Experts of a small language model: 10 layers, width 96.
Below are experts of layer 3 (counted from 0) of a mixture-of-experts language model. Rows are named router (the router's row for the expert), gate (a neuron's input weights, with its number), up (a neuron's input weights, with its number), down (a neuron's output weights, with its number) and show model dimensions 0-95. Each number is 50 + 10 x the weight over its row's rms, rounded and kept within 0 to 99.
After each expert's rows: "comes before" lists some tokens at least twice as common just after its tokens as in all text; "gets" lists some tokens that make up at least twice as much of what it gets as of all text. This comes from a sample of Wikipedia text that the model never trained on. Tokens count by the router's weight.

# expert 38
router:53 51 55 41 58 50 61 65 54 44 37 49 45 43 42 20 60 45 38 40 49 45 61 53 34 53 63 60 54 45 51 54 56 55 70 54 39 63 54 47 58 46 58 42 38 63 75 41 54 64 50 41 61 49 69 46 49 50 56 45 74 62 56 52 36 49 50 46 52 57 35 26 38 53 44 50 65 44 38 41 49 43 49 61 37 41 43 38 36 36 63 52 53 44 55 48
gate6:43 61 48 41 60 56 52 59 52 40 62 59 70 57 41 59 48 65 58 57 59 47 55 36 45 50 50 47 44 38 69 53 66 56 42 46 55 58 50 55 18 51 49 59 61 51 44 28 35 37 34 47 29 66 51 30 42 35 52 46 56 62 40 41 39 40 58 58 50 48 58 42 61 55 56 51 37 53 52 71 54 63 62 47 57 41 39 46 52 53 54 59 50 37 38 46
up6:43 53 59 42 58 30 55 53 43 54 48 44 47 43 65 60 50 53 69 46 51 54 56 43 37 44 59 39 38 34 53 67 71 42 34 49 57 50 40 54 53 56 67 36 65 51 40 49 35 37 43 55 53 38 47 43 58 36 62 45 70 61 49 42 51 41 49 68 44 64 48 50 58 45 27 50 22 61 67 50 55 40 57 57 45 67 49 51 55 57 51 41 43 56 44 46
down6:52 52 63 46 51 50 55 57 52 48 38 38 52 65 38 39 53 54 56 50 51 51 39 48 47 40 33 63 48 33 54 63 56 29 44 50 56 45 55 61 44 49 59 37 55 64 63 28 48 58 54 50 43 61 29 41 38 58 67 46 42 56 47 39 61 75 63 51 45 39 31 40 58 55 42 51 49 40 64 52 61 76 64 39 37 52 30 66 45 53 59 44 49 52 53 47
comes before: "\n\n", ".", "\\", "the ", "s ", "S"
gets: "U", "on ", "$", "On ", "=", "."

# expert 61
router:43 57 48 53 40 47 51 63 37 45 69 58 43 44 48 53 54 45 44 62 41 52 53 38 58 34 65 27 38 57 41 42 48 57 57 63 64 42 51 62 54 59 35 59 44 54 53 46 44 74 56 69 66 48 39 35 56 50 41 61 29 47 47 27 48 49 53 35 45 40 43 35 53 50 47 61 42 62 43 49 45 48 47 36 34 52 53 55 31 59 43 58 67 62 46 56
gate6:65 47 59 45 57 56 39 54 69 68 46 45 54 42 42 59 45 40 48 56 53 47 61 58 37 51 49 50 35 43 48 56 48 28 49 68 59 58 42 51 56 66 57 64 49 68 45 61 42 45 56 58 47 50 53 52 51 71 67 40 51 44 37 32 55 61 54 51 55 41 54 58 40 30 48 29 40 46 63 60 57 52 29 37 55 52 36 52 43 55 31 35 51 42 46 32
up6:25 56 41 52 50 43 63 57 45 48 45 43 49 66 65 39 45 50 54 71 66 41 55 37 60 49 44 35 51 63 48 60 55 49 37 31 33 53 57 47 54 65 39 43 47 51 55 47 66 63 55 50 57 49 37 68 57 62 54 65 46 56 58 50 50 51 50 53 55 49 43 61 57 53 54 57 68 27 36 44 60 42 68 48 49 48 67 64 45 44 68 47 63 32 44 58
down6:62 58 48 58 56 52 35 42 45 53 53 48 60 55 63 43 52 59 41 46 66 51 29 48 50 54 45 37 64 51 50 49 56 36 60 39 35 48 50 38 35 51 46 51 54 42 47 51 64 59 58 41 67 55 45 50 66 43 56 69 40 57 50 69 33 67 27 50 42 51 63 49 60 52 35 43 59 41 64 49 40 31 69 37 63 37 58 45 59 52 57 67 39 47 39 44
comes before: "was ", "(", "| ", "of ", "is ", "in "
gets: "it ", "he ", "also ", "It ", " ", "2 "

# expert 26
router:55 54 61 34 43 42 31 51 41 43 52 50 47 60 55 64 57 54 52 49 47 41 28 59 57 34 46 32 49 54 49 46 42 68 41 37 32 62 64 40 64 41 41 44 47 58 54 62 67 44 56 33 36 55 57 56 41 47 61 48 56 70 40 48 51 42 54 39 58 51 58 40 49 50 73 44 49 42 55 57 32 57 59 43 48 76 46 64 66 47 50 38 61 53 56 42
gate3:51 39 54 41 30 52 60 44 44 49 56 62 42 58 45 44 54 43 44 39 55 54 52 38 59 60 47 55 42 51 47 72 40 40 34 53 54 49 45 53 56 56 49 45 48 56 58 38 55 31 51 41 35 23 55 57 40 47 56 34 49 57 32 52 45 60 54 45 27 58 60 44 46 30 43 47 44 69 46 49 37 48 54 43 67 58 58 60 41 67 44 49 63 60 23 63
up3:35 47 49 44 46 42 57 64 62 66 46 41 58 62 40 45 53 71 60 40 43 39 56 55 47 51 79 53 47 49 68 44 34 47 59 49 52 57 54 39 44 50 50 59 64 59 50 44 68 55 33 50 32 47 47 65 65 49 47 46 54 63 41 41 45 55 41 34 50 63 44 32 50 46 56 39 43 37 44 53 57 39 51 30 45 65 26 63 52 50 51 55 41 54 35 47
down3:60 35 51 43 47 52 38 47 48 39 70 48 35 58 83 64 63 50 46 57 48 42 50 45 59 62 53 41 38 53 56 40 52 59 52 49 53 48 54 39 48 49 34 38 43 32 50 70 43 51 49 38 42 47 55 60 36 40 53 60 44 39 49 51 64 39 59 57 43 37 54 62 65 57 56 33 41 64 62 45 37 48 50 50 45 59 40 48 73 53 51 37 52 43 73 59
comes before: "201", "202", "200", "199", "194", "198"
gets: "| ", ", ", "October ", "August ", "June ", "the "

# expert 25
router:47 35 65 44 45 62 56 56 54 42 57 49 57 39 77 41 44 44 48 56 59 49 71 34 58 48 53 55 49 47 51 50 41 35 34 58 61 53 49 50 51 31 47 36 31 56 51 43 38 63 49 49 47 40 57 38 29 55 51 37 46 57 67 39 55 51 83 49 47 68 53 49 44 49 46 55 55 48 51 46 46 48 61 49 37 47 26 67 55 65 47 40 47 63 55 51
gate3:37 50 61 47 48 67 47 51 62 51 38 55 38 72 55 38 50 53 40 56 52 50 73 58 46 54 57 66 67 61 57 51 40 40 44 48 52 61 43 58 60 47 50 49 50 28 48 49 60 19 39 43 40 29 48 42 43 55 41 38 35 54 53 48 34 58 55 37 45 38 47 43 40 48 24 60 41 42 66 47 46 49 55 46 67 47 57 37 49 42 51 58 62 51 49 49
up3:56 46 56 55 46 55 59 57 50 69 38 36 61 49 51 45 52 48 42 44 36 41 55 60 45 44 62 47 50 57 45 21 52 39 63 42 58 55 58 30 50 46 34 52 36 46 61 55 58 64 35 30 47 57 46 59 57 42 41 40 51 46 62 48 34 31 61 50 62 51 36 49 53 76 54 57 55 46 49 47 41 48 46 71 66 41 50 35 65 31 60 47 51 44 47 53
down3:44 63 50 47 49 58 44 56 50 41 53 51 38 56 60 72 79 47 37 52 51 45 58 45 49 61 53 44 58 58 62 46 58 37 43 66 54 55 58 46 51 62 47 56 48 50 55 49 42 38 49 40 33 41 36 37 26 52 70 47 28 54 55 56 52 45 65 42 43 62 47 60 63 36 36 65 57 32 57 28 65 53 40 50 61 53 61 51 49 46 50 35 60 42 46 49
comes before: "by ", "in ", "by", "on ", "to ", "as "
gets: "ed ", "born ", "released ", "used ", "ted ", "died "

# expert 34
router:48 42 43 49 34 45 51 69 43 64 46 45 57 57 61 39 58 41 51 54 52 67 59 34 54 59 40 39 57 46 45 50 60 60 71 49 49 37 57 30 59 36 45 49 64 39 49 33 39 64 64 44 46 38 56 55 57 33 50 56 47 60 50 59 41 44 50 53 54 42 56 49 57 37 51 49 34 69 56 49 65 59 70 43 44 54 49 40 53 48 19 36 52 37 49 55
gate5:66 58 63 36 57 43 38 47 50 62 38 52 59 35 55 65 50 43 58 49 47 40 64 39 45 45 34 65 59 43 60 59 50 56 38 26 56 53 33 60 49 55 48 43 59 58 63 36 36 46 46 58 34 71 51 55 62 59 51 68 41 51 46 56 41 68 48 64 43 54 46 51 53 40 37 36 41 32 53 45 58 22 51 56 59 52 53 52 49 57 57 41 51 51 42 63
up5:65 38 64 41 59 51 60 55 67 63 40 51 46 58 44 55 65 62 37 47 50 43 50 62 55 37 69 36 32 41 71 41 56 37 47 58 43 52 59 59 73 33 61 58 50 60 59 37 56 57 53 61 45 59 37 32 43 61 64 58 56 49 44 61 52 53 30 41 65 47 60 38 40 43 46 62 57 44 36 54 49 45 53 43 54 38 51 50 35 46 50 48 43 62 49 61
down5:61 38 30 61 33 51 61 48 41 50 52 66 38 47 44 43 59 44 64 50 48 58 48 37 60 35 46 54 59 43 54 66 50 63 39 62 61 45 35 38 65 49 62 63 43 48 64 36 44 42 49 50 55 64 53 53 36 59 50 33 46 43 63 52 65 64 54 48 48 69 49 59 38 59 66 45 32 31 47 36 56 50 40 42 35 48 38 45 55 52 55 54 66 36 53 51
comes before: "s ", ", ", ". ", "\n", "adem", "\n\n"
gets: "an", "ac", "am", "'", "son", "on"

# expert 23
router:39 49 51 47 54 52 50 48 41 39 52 47 78 67 47 45 52 44 62 50 32 48 51 29 41 53 47 54 65 44 64 59 57 23 49 44 44 49 58 33 42 60 49 65 52 59 54 56 60 53 59 47 40 41 56 59 54 39 38 53 45 44 44 59 46 45 40 57 38 55 46 30 70 62 56 50 50 65 44 49 52 65 84 48 61 42 45 38 50 51 46 68 43 46 43 54
gate3:48 46 51 47 37 46 60 60 52 49 46 44 62 32 42 50 48 52 44 41 54 54 32 53 57 62 41 55 38 42 57 29 49 59 48 65 51 26 50 59 36 46 51 66 67 35 49 44 48 50 59 31 77 50 33 34 43 42 45 68 60 44 69 47 38 61 50 51 50 60 61 44 58 46 38 55 57 47 61 42 54 41 39 32 47 59 66 60 43 37 54 42 52 43 37 48
up3:44 39 35 24 52 56 39 46 56 57 42 50 38 61 53 63 37 49 56 63 62 69 40 47 65 43 38 36 39 47 64 60 38 41 51 35 60 53 69 53 53 57 39 38 53 40 58 38 62 39 62 63 44 47 52 60 32 48 41 51 49 69 51 51 60 46 51 48 35 43 46 44 50 33 44 29 50 50 56 49 40 57 51 38 58 59 44 47 46 54 53 49 60 71 68 57
down3:52 57 38 52 44 38 41 45 44 35 42 47 34 73 48 59 69 47 48 51 43 53 36 34 51 33 38 50 50 32 52 48 59 48 58 47 31 46 53 56 44 60 57 64 58 58 38 55 52 45 49 50 57 51 66 64 47 66 35 70 58 64 70 46 63 47 57 61 49 56 53 44 53 37 50 40 58 55 36 78 47 50 37 51 55 44 58 56 39 61 45 38 46 50 57 31
comes before: ", ", ". ", "\n", ".", ": ", "-"
gets: "a", "e", "ed", "le", "er", "ing"

# expert 33
router:51 44 45 65 46 47 38 40 76 50 56 30 39 64 62 55 41 41 31 51 33 59 57 45 51 58 58 55 52 53 53 53 47 48 45 60 57 48 56 39 56 49 46 43 45 68 43 54 46 35 49 39 51 44 79 57 45 66 46 55 54 44 52 54 46 40 55 43 43 45 69 35 54 43 38 57 56 56 59 63 48 50 49 42 60 46 49 40 19 55 34 35 61 36 66 51
gate3:50 56 40 46 33 46 74 62 54 45 44 62 49 39 50 42 59 48 54 34 56 52 50 29 37 51 59 41 62 43 32 41 50 41 70 25 54 56 50 48 53 51 46 48 55 47 62 59 71 46 60 63 43 61 41 60 43 58 38 49 58 49 52 58 38 57 60 30 53 63 48 46 29 61 53 60 43 51 66 50 51 69 56 45 47 58 43 34 45 42 47 62 46 51 39 31
up3:59 56 55 35 59 50 40 52 46 66 62 63 46 55 42 43 57 37 32 66 58 42 49 51 39 59 23 51 39 61 52 60 66 53 43 38 50 56 52 50 54 45 48 51 30 58 66 62 38 63 50 43 50 48 42 54 51 55 60 54 38 59 49 58 45 63 40 43 52 23 28 56 52 43 36 44 42 43 49 48 44 47 54 70 45 66 51 25 54 53 50 67 58 54 41 39
down3:65 47 43 57 66 43 34 35 57 38 49 55 44 57 50 53 59 54 45 35 66 68 60 44 57 48 42 46 68 65 43 40 52 40 57 45 55 41 53 41 61 57 46 61 53 56 25 57 39 36 40 39 36 52 52 70 38 57 60 53 57 51 58 53 42 47 34 40 46 50 46 65 57 62 60 53 73 53 55 59 50 49 30 28 46 50 54 53 39 41 33 41 55 43 45 54
comes before: "The ", "==", "In ", "===", "== ", "= "
gets: "\n\n", ". ", "\n", "==", "). ", "==="

# expert 47
router:39 50 59 43 47 40 70 63 37 50 45 62 44 56 57 56 44 58 49 27 56 52 50 48 32 57 37 47 41 79 67 53 63 46 55 45 44 47 34 52 47 50 39 59 60 47 52 50 52 33 49 46 46 55 49 47 55 28 57 43 39 53 43 51 47 43 51 50 51 48 53 35 69 41 63 41 48 67 50 52 47 43 62 51 38 60 39 61 20 34 40 64 53 67 55 44
gate2:59 48 45 35 66 37 51 55 45 38 69 66 49 43 57 38 48 55 60 48 57 36 28 57 42 50 40 45 54 69 56 53 62 30 47 39 51 36 31 52 45 51 61 52 52 49 62 52 57 39 38 65 54 50 49 50 32 45 72 53 50 47 40 36 62 70 36 47 40 51 42 65 67 40 48 45 48 57 42 52 62 56 35 48 48 67 44 46 44 51 63 50 59 45 32 48
up2:51 63 55 57 38 44 38 40 43 25 35 58 42 54 45 49 57 48 45 50 49 60 60 64 45 52 26 59 56 48 38 65 32 44 61 54 49 38 51 68 50 47 38 28 53 54 41 51 57 60 60 52 41 55 69 47 70 47 43 44 50 59 50 37 56 51 59 58 63 53 38 73 43 62 52 55 65 45 65 45 56 51 56 42 41 42 30 55 57 52 51 49 47 28 47 62
down2:62 51 70 68 53 38 44 38 48 62 52 51 43 48 64 42 47 47 57 41 48 33 55 42 41 47 44 66 50 51 25 56 62 60 36 39 52 43 54 59 66 58 46 54 62 53 46 36 44 40 47 40 45 24 44 53 67 58 54 52 43 67 54 55 42 65 69 36 40 50 65 62 36 58 54 39 48 38 60 53 48 59 40 59 69 46 47 52 43 52 55 53 35 49 45 35
comes before: ", ", ". ", ") ", "ay", "ow", "ight "
gets: "s", "S", "l", "m", "n", "fl"

# expert 20
router:34 51 36 53 62 58 38 61 53 31 56 40 51 66 65 39 29 45 64 50 46 57 42 44 54 52 40 74 55 53 55 37 54 32 51 36 59 49 65 60 59 54 44 54 46 44 56 47 55 62 70 59 52 34 47 48 57 34 55 35 54 29 33 54 52 52 64 56 51 66 59 61 60 60 53 48 55 48 44 53 47 54 44 50 53 43 65 44 36 46 45 43 25 50 39 42
gate3:45 60 36 66 55 42 38 56 47 49 59 45 43 41 47 62 41 56 58 56 51 56 25 57 52 49 51 57 59 36 47 40 54 39 42 51 56 36 43 52 60 60 40 43 37 60 53 64 50 51 50 66 37 50 48 40 69 49 31 37 57 67 51 47 38 72 57 41 52 44 49 63 54 37 57 53 75 49 54 40 52 60 49 66 48 62 25 35 52 65 44 45 37 41 53 44
up3:33 47 34 21 42 56 60 48 37 58 53 50 35 53 61 51 54 42 64 47 50 61 58 63 42 49 36 56 51 54 52 52 58 30 33 58 49 43 69 54 56 58 53 56 57 43 46 51 45 51 44 37 49 41 50 47 49 39 54 44 58 59 47 53 63 62 46 58 45 28 46 57 61 56 43 59 65 69 45 59 80 44 63 61 54 33 55 43 39 58 49 68 53 42 56 38
down3:59 46 46 47 45 37 69 52 46 41 46 49 42 57 52 57 44 51 49 41 53 34 58 69 60 36 46 48 35 54 55 53 42 69 41 59 41 44 56 48 53 40 17 63 56 47 61 53 41 59 63 44 55 53 61 40 55 60 52 38 41 56 58 54 42 38 69 49 38 48 41 56 61 65 56 60 50 51 65 43 44 23 50 49 30 45 65 48 55 70 57 42 40 57 43 48
comes before: "of ", "to ", "for ", "in ", "on ", "and "
gets: "tion ", "up ", "s ", "time ", "ation ", "able "

# expert 59
router:42 52 49 46 42 46 62 64 51 52 54 54 60 35 51 71 33 56 63 49 54 77 46 42 44 43 55 59 67 34 58 63 46 46 38 50 54 73 55 60 59 48 34 54 56 38 49 50 50 44 54 64 64 39 51 56 54 38 61 56 57 57 43 46 41 26 53 54 35 37 49 32 48 45 58 56 59 43 55 45 43 56 54 51 31 58 53 43 44 52 33 42 60 37 37 30
gate3:49 43 39 56 44 65 45 54 53 46 43 39 38 69 39 49 71 53 40 44 58 47 55 38 67 45 31 44 47 57 28 49 38 38 31 59 36 40 48 52 46 49 36 64 38 51 63 56 57 54 38 37 54 68 61 52 56 60 56 62 41 36 53 46 43 60 55 46 41 55 41 58 69 62 40 63 54 33 40 62 56 42 56 51 40 49 56 41 61 53 52 41 39 42 70 58
up3:45 49 46 50 55 49 76 62 64 52 37 54 37 70 52 48 62 63 44 53 54 40 42 58 43 61 48 39 44 49 43 65 45 46 50 54 53 48 52 61 43 58 53 52 46 64 25 51 40 47 54 53 50 77 76 52 55 43 49 56 45 57 46 56 49 64 52 58 42 33 37 52 55 29 39 42 54 52 47 40 69 53 49 60 60 43 36 30 63 48 36 36 55 48 63 47
down3:65 48 50 45 60 47 71 44 63 50 48 46 54 56 69 28 46 53 53 47 36 47 55 39 53 46 65 48 63 28 58 64 42 49 43 44 57 63 47 53 44 27 52 62 55 55 22 59 37 47 65 50 59 45 45 55 34 45 52 64 43 64 53 64 41 43 39 50 46 50 55 42 42 57 52 40 36 42 43 53 58 70 39 64 50 59 42 50 44 29 56 41 63 49 40 52
comes before: "- ", "| ", "(", "|---|---|---|---", "|---|---|---|", "|---|---|---|---|---|"
gets: "\n", "\" ", ") ", "\n  ", " ", "|---|---|---|---"

# expert 46
router:55 38 31 41 42 52 80 43 40 53 41 57 51 61 48 46 42 51 50 44 37 50 56 46 44 65 75 60 56 35 48 62 54 31 61 48 38 49 63 27 48 61 40 47 52 59 34 43 61 57 49 54 44 51 43 60 38 54 58 43 49 41 52 74 41 57 42 64 62 53 43 39 51 41 48 56 41 66 44 54 49 55 51 48 69 40 61 38 59 38 57 52 42 44 31 48
gate4:52 41 41 48 47 57 44 50 50 52 60 57 41 64 38 29 41 52 40 45 68 59 45 64 33 55 52 51 54 49 44 43 80 60 52 38 47 36 37 53 60 52 54 57 46 43 50 47 54 41 45 37 32 55 59 61 33 61 64 46 47 40 45 54 45 39 59 48 50 39 44 60 59 68 38 28 38 36 43 33 55 64 47 46 55 60 44 52 41 52 74 40 58 55 60 59
up4:62 52 48 58 52 56 49 73 33 49 49 51 41 44 45 40 63 44 34 43 60 62 53 40 56 42 55 51 69 56 53 27 72 36 59 65 51 43 31 51 49 48 56 41 54 55 44 40 39 44 49 40 47 38 41 62 54 51 71 63 64 41 66 52 38 35 55 46 51 48 59 51 30 60 40 49 52 37 41 42 48 64 41 58 49 43 47 66 35 54 67 45 63 38 51 54
down4:44 55 35 63 41 65 48 63 52 54 53 65 65 37 54 52 63 40 26 41 52 57 53 47 49 72 49 64 52 46 46 47 45 52 47 41 60 46 45 61 36 59 54 55 54 42 47 40 61 61 50 41 51 54 71 45 36 38 53 38 27 59 61 40 65 48 45 53 45 61 53 55 42 48 50 36 59 52 52 61 59 41 70 35 30 43 31 35 50 46 73 48 52 50 48 49
comes before: ", ", ".", "–", "; ", ". ", "-"
gets: "K", "2", "1", "9", "5", "8"

# expert 49
router:39 51 44 60 44 51 59 52 44 50 44 32 52 51 49 52 39 58 54 41 49 55 36 41 39 41 43 58 47 48 43 50 35 47 46 50 35 74 46 57 44 52 23 62 58 39 57 52 45 48 42 45 49 59 45 59 36 59 69 41 40 53 52 50 43 66 36 53 45 84 55 66 55 46 42 71 38 60 59 50 69 58 59 45 42 46 53 58 41 71 58 62 50 40 45 45
gate3:64 39 46 60 28 60 60 56 50 62 49 53 26 59 50 51 50 43 48 60 44 62 51 55 67 49 66 56 48 58 54 46 46 67 62 63 44 49 55 38 60 40 35 60 31 36 62 48 65 49 51 61 70 43 36 52 45 46 37 49 52 47 43 38 59 61 26 47 48 51 44 52 24 48 44 50 56 61 61 63 55 39 65 42 45 54 62 51 35 41 46 37 46 45 47 57
up3:35 53 48 50 49 37 50 63 60 38 54 50 30 72 37 54 55 65 45 52 30 55 47 62 50 41 44 36 71 51 26 46 64 53 64 51 41 47 42 46 38 46 61 65 66 46 61 42 63 37 38 57 56 48 46 68 70 57 37 40 37 47 50 44 35 55 49 51 52 44 50 59 51 67 41 47 38 52 48 68 48 53 60 54 64 41 47 46 51 47 61 54 67 41 43 52
down3:43 62 53 54 49 43 36 49 52 42 56 58 43 59 43 54 39 58 57 37 51 65 53 40 65 26 49 53 70 43 55 50 67 64 66 48 47 48 41 51 58 54 49 55 45 38 50 51 68 34 35 42 65 62 47 40 52 56 45 45 54 40 21 62 69 72 49 51 36 43 54 66 54 45 41 53 55 59 50 43 39 43 38 40 51 49 71 41 50 50 39 34 51 46 60 55
comes before: "| ", "|", "unning ", "oute ", "adi", "ich "
gets: "r", " ", ": ", "— ", "• ", "^{"

# expert 29
router:48 45 39 70 64 64 54 43 56 44 42 44 59 42 53 44 47 49 30 53 56 53 60 63 46 39 48 53 40 44 55 44 37 49 44 38 61 68 54 59 53 40 41 55 54 50 49 48 41 52 68 55 44 60 44 47 68 44 45 38 57 48 52 63 59 67 58 32 50 69 64 72 51 46 43 64 59 57 40 54 29 50 55 52 63 59 23 37 39 54 39 45 50 46 59 29
gate3:41 60 60 55 41 51 57 56 45 53 47 54 44 41 48 61 46 57 71 27 51 54 56 35 62 47 67 52 36 59 41 67 43 48 47 48 47 40 53 59 41 52 61 56 50 50 47 57 52 41 53 40 59 34 63 52 38 48 49 42 54 45 49 39 26 43 40 50 49 48 52 46 35 55 68 27 38 61 55 57 53 33 42 46 63 58 44 39 45 42 50 71 68 73 48 72
up3:52 62 46 45 46 53 51 52 73 65 65 66 60 66 53 51 52 47 50 51 57 52 53 47 50 63 39 37 59 45 74 60 45 56 44 52 47 49 52 51 52 46 61 56 43 34 51 65 43 50 47 70 55 44 47 49 54 57 69 44 59 69 69 49 36 32 57 60 41 45 42 43 33 66 54 72 45 35 49 41 51 57 55 62 60 41 68 54 45 36 67 55 47 45 35 46
down3:40 45 57 51 48 34 50 57 37 41 60 63 46 29 51 45 41 42 54 53 61 55 54 54 37 41 43 59 38 48 42 45 51 74 42 50 63 52 47 50 46 56 36 66 62 49 54 63 42 35 58 49 48 50 51 55 70 30 37 36 41 55 46 52 48 42 61 55 43 52 36 48 51 36 54 50 49 39 48 59 77 42 39 50 51 69 53 54 55 72 61 65 32 68 62 46
comes before: "to ", "with ", "from ", "in ", "that ", "by "
gets: "ed ", "s ", "ated ", "ted ", "fac", "ing "

# expert 44
router:60 37 52 22 59 56 21 56 33 53 49 43 44 41 57 55 54 37 45 45 55 55 54 41 44 35 51 57 65 53 44 48 65 39 48 60 46 47 60 53 58 46 44 50 42 48 41 44 59 55 77 52 54 45 47 54 65 52 49 49 46 59 43 51 53 53 40 48 48 55 57 24 57 50 57 52 67 36 34 35 41 71 46 34 48 29 53 55 52 46 51 35 48 54 68 61
gate2:56 55 41 55 59 55 41 40 53 66 56 57 37 54 60 66 72 57 56 40 42 49 44 45 43 46 50 54 48 41 28 65 44 56 52 55 51 38 47 43 53 55 34 70 45 46 63 50 34 48 61 34 39 46 34 46 64 64 36 59 39 47 53 41 43 59 44 72 55 59 57 75 37 48 48 55 52 49 35 36 58 49 46 35 60 45 51 57 64 43 50 50 55 58 74 41
up2:58 42 51 51 59 48 45 48 52 64 46 47 49 57 64 62 67 47 51 48 56 52 31 53 39 42 39 39 57 49 29 45 47 56 50 52 46 62 55 58 51 56 46 77 44 48 69 47 45 47 55 42 52 52 34 47 63 51 66 56 40 56 49 49 51 60 55 56 71 57 54 58 35 75 40 57 43 30 37 38 48 42 59 25 73 55 46 58 58 37 47 42 55 56 66 41
down2:40 49 57 49 62 41 38 47 34 48 46 55 58 57 65 35 46 61 72 60 52 44 63 55 47 38 61 38 73 50 42 51 47 47 28 71 50 45 55 37 56 49 45 54 47 36 54 52 47 40 30 58 67 54 36 57 47 50 50 54 38 40 58 43 61 64 35 45 43 43 52 39 54 65 47 39 48 57 57 42 53 52 55 43 79 50 38 62 47 50 25 56 53 56 54 59
comes before: "the ", "a ", "his ", "this ", "their ", "its "
gets: "of ", "in ", "at ", "to ", "on ", "from "

# expert 56
router:46 46 59 38 60 58 53 34 57 41 52 37 65 60 56 43 45 50 56 59 41 45 48 61 44 60 36 33 57 53 58 37 45 55 58 41 51 61 51 29 50 51 35 52 56 35 32 55 48 42 27 47 40 31 69 53 59 56 45 45 42 62 71 69 37 45 49 75 57 55 61 45 61 38 45 46 42 54 58 55 47 46 68 54 57 32 52 42 56 58 48 67 55 51 47 51
gate7:55 49 43 42 62 33 53 49 51 59 54 62 69 38 63 41 38 38 42 58 60 46 56 61 41 46 39 69 48 50 54 47 47 49 40 39 60 47 42 29 62 63 52 57 40 54 60 50 61 42 57 49 27 54 55 32 49 40 49 57 49 53 59 44 28 57 58 44 61 71 38 45 49 46 38 45 49 39 58 35 38 31 58 42 47 54 51 43 78 51 53 54 68 60 48 58
up7:56 39 49 53 42 51 70 44 56 46 53 39 52 76 41 59 41 41 36 53 53 32 57 33 53 56 56 59 50 49 51 48 55 52 49 43 46 54 41 43 68 65 63 73 53 69 69 71 52 54 60 37 54 33 49 41 56 55 32 45 59 57 59 58 69 50 47 42 49 45 43 48 29 63 43 59 51 51 52 55 41 50 39 33 39 49 53 44 35 60 49 51 50 34 50 45
down7:58 39 56 49 38 64 39 53 46 58 61 52 51 54 45 54 58 61 57 50 39 47 41 28 58 55 53 36 50 42 69 71 43 34 73 38 53 54 52 47 45 34 39 49 43 29 55 57 64 49 45 49 60 43 60 59 42 35 54 31 54 61 40 41 72 56 44 49 57 40 51 39 68 62 42 30 70 58 53 37 49 48 50 50 64 46 52 46 53 54 56 49 42 48 34 56
comes before: "y ", ", ", "ed ", "ly ", "ing ", "ation "
gets: "is", "ul", "g", "k", "en", "el"

# expert 57
router:50 40 56 56 61 42 39 28 58 62 43 30 44 51 40 41 46 54 33 44 48 60 41 37 50 50 62 45 34 41 46 40 32 44 58 66 43 43 56 59 43 50 52 54 39 54 56 38 67 58 56 38 40 52 62 49 63 53 58 45 46 54 56 35 68 69 45 51 62 67 40 40 55 41 58 66 50 42 53 56 58 59 49 33 45 55 43 48 32 77 44 46 47 51 57 65
gate2:68 48 31 35 54 52 50 34 45 70 51 57 57 45 32 51 40 52 51 39 67 54 53 41 52 57 37 52 51 53 55 39 59 39 62 58 41 57 53 43 48 56 77 57 57 47 44 36 44 56 56 31 32 56 47 55 43 65 33 61 58 63 45 37 51 48 52 55 42 50 51 44 53 54 58 57 15 54 64 50 64 47 43 55 52 55 56 51 42 58 34 51 57 47 63 61
up2:53 62 50 41 60 50 44 47 48 60 34 40 58 51 53 48 37 51 37 57 52 51 45 49 49 60 57 46 66 52 61 63 59 67 44 30 52 48 49 50 44 34 31 60 67 55 34 56 65 50 38 57 44 50 49 53 46 60 41 48 45 48 57 56 36 56 29 47 64 36 54 31 35 72 56 42 58 41 23 49 49 69 42 48 49 36 54 69 48 52 57 59 54 33 53 58
down2:54 64 57 54 52 46 64 61 44 45 50 41 44 62 43 55 49 54 54 58 58 44 50 42 60 47 53 51 64 53 57 43 58 46 45 42 40 57 40 56 66 60 42 43 34 31 45 56 55 51 38 62 51 66 47 33 34 46 50 37 35 59 62 58 31 53 57 35 72 33 45 47 46 51 14 49 46 53 41 51 50 47 48 68 60 41 56 75 63 45 55 45 57 57 54 51
comes before: "the ", "a ", "his ", "her ", "its ", "their "
gets: "for ", "with ", "by ", "ing ", "to ", "In "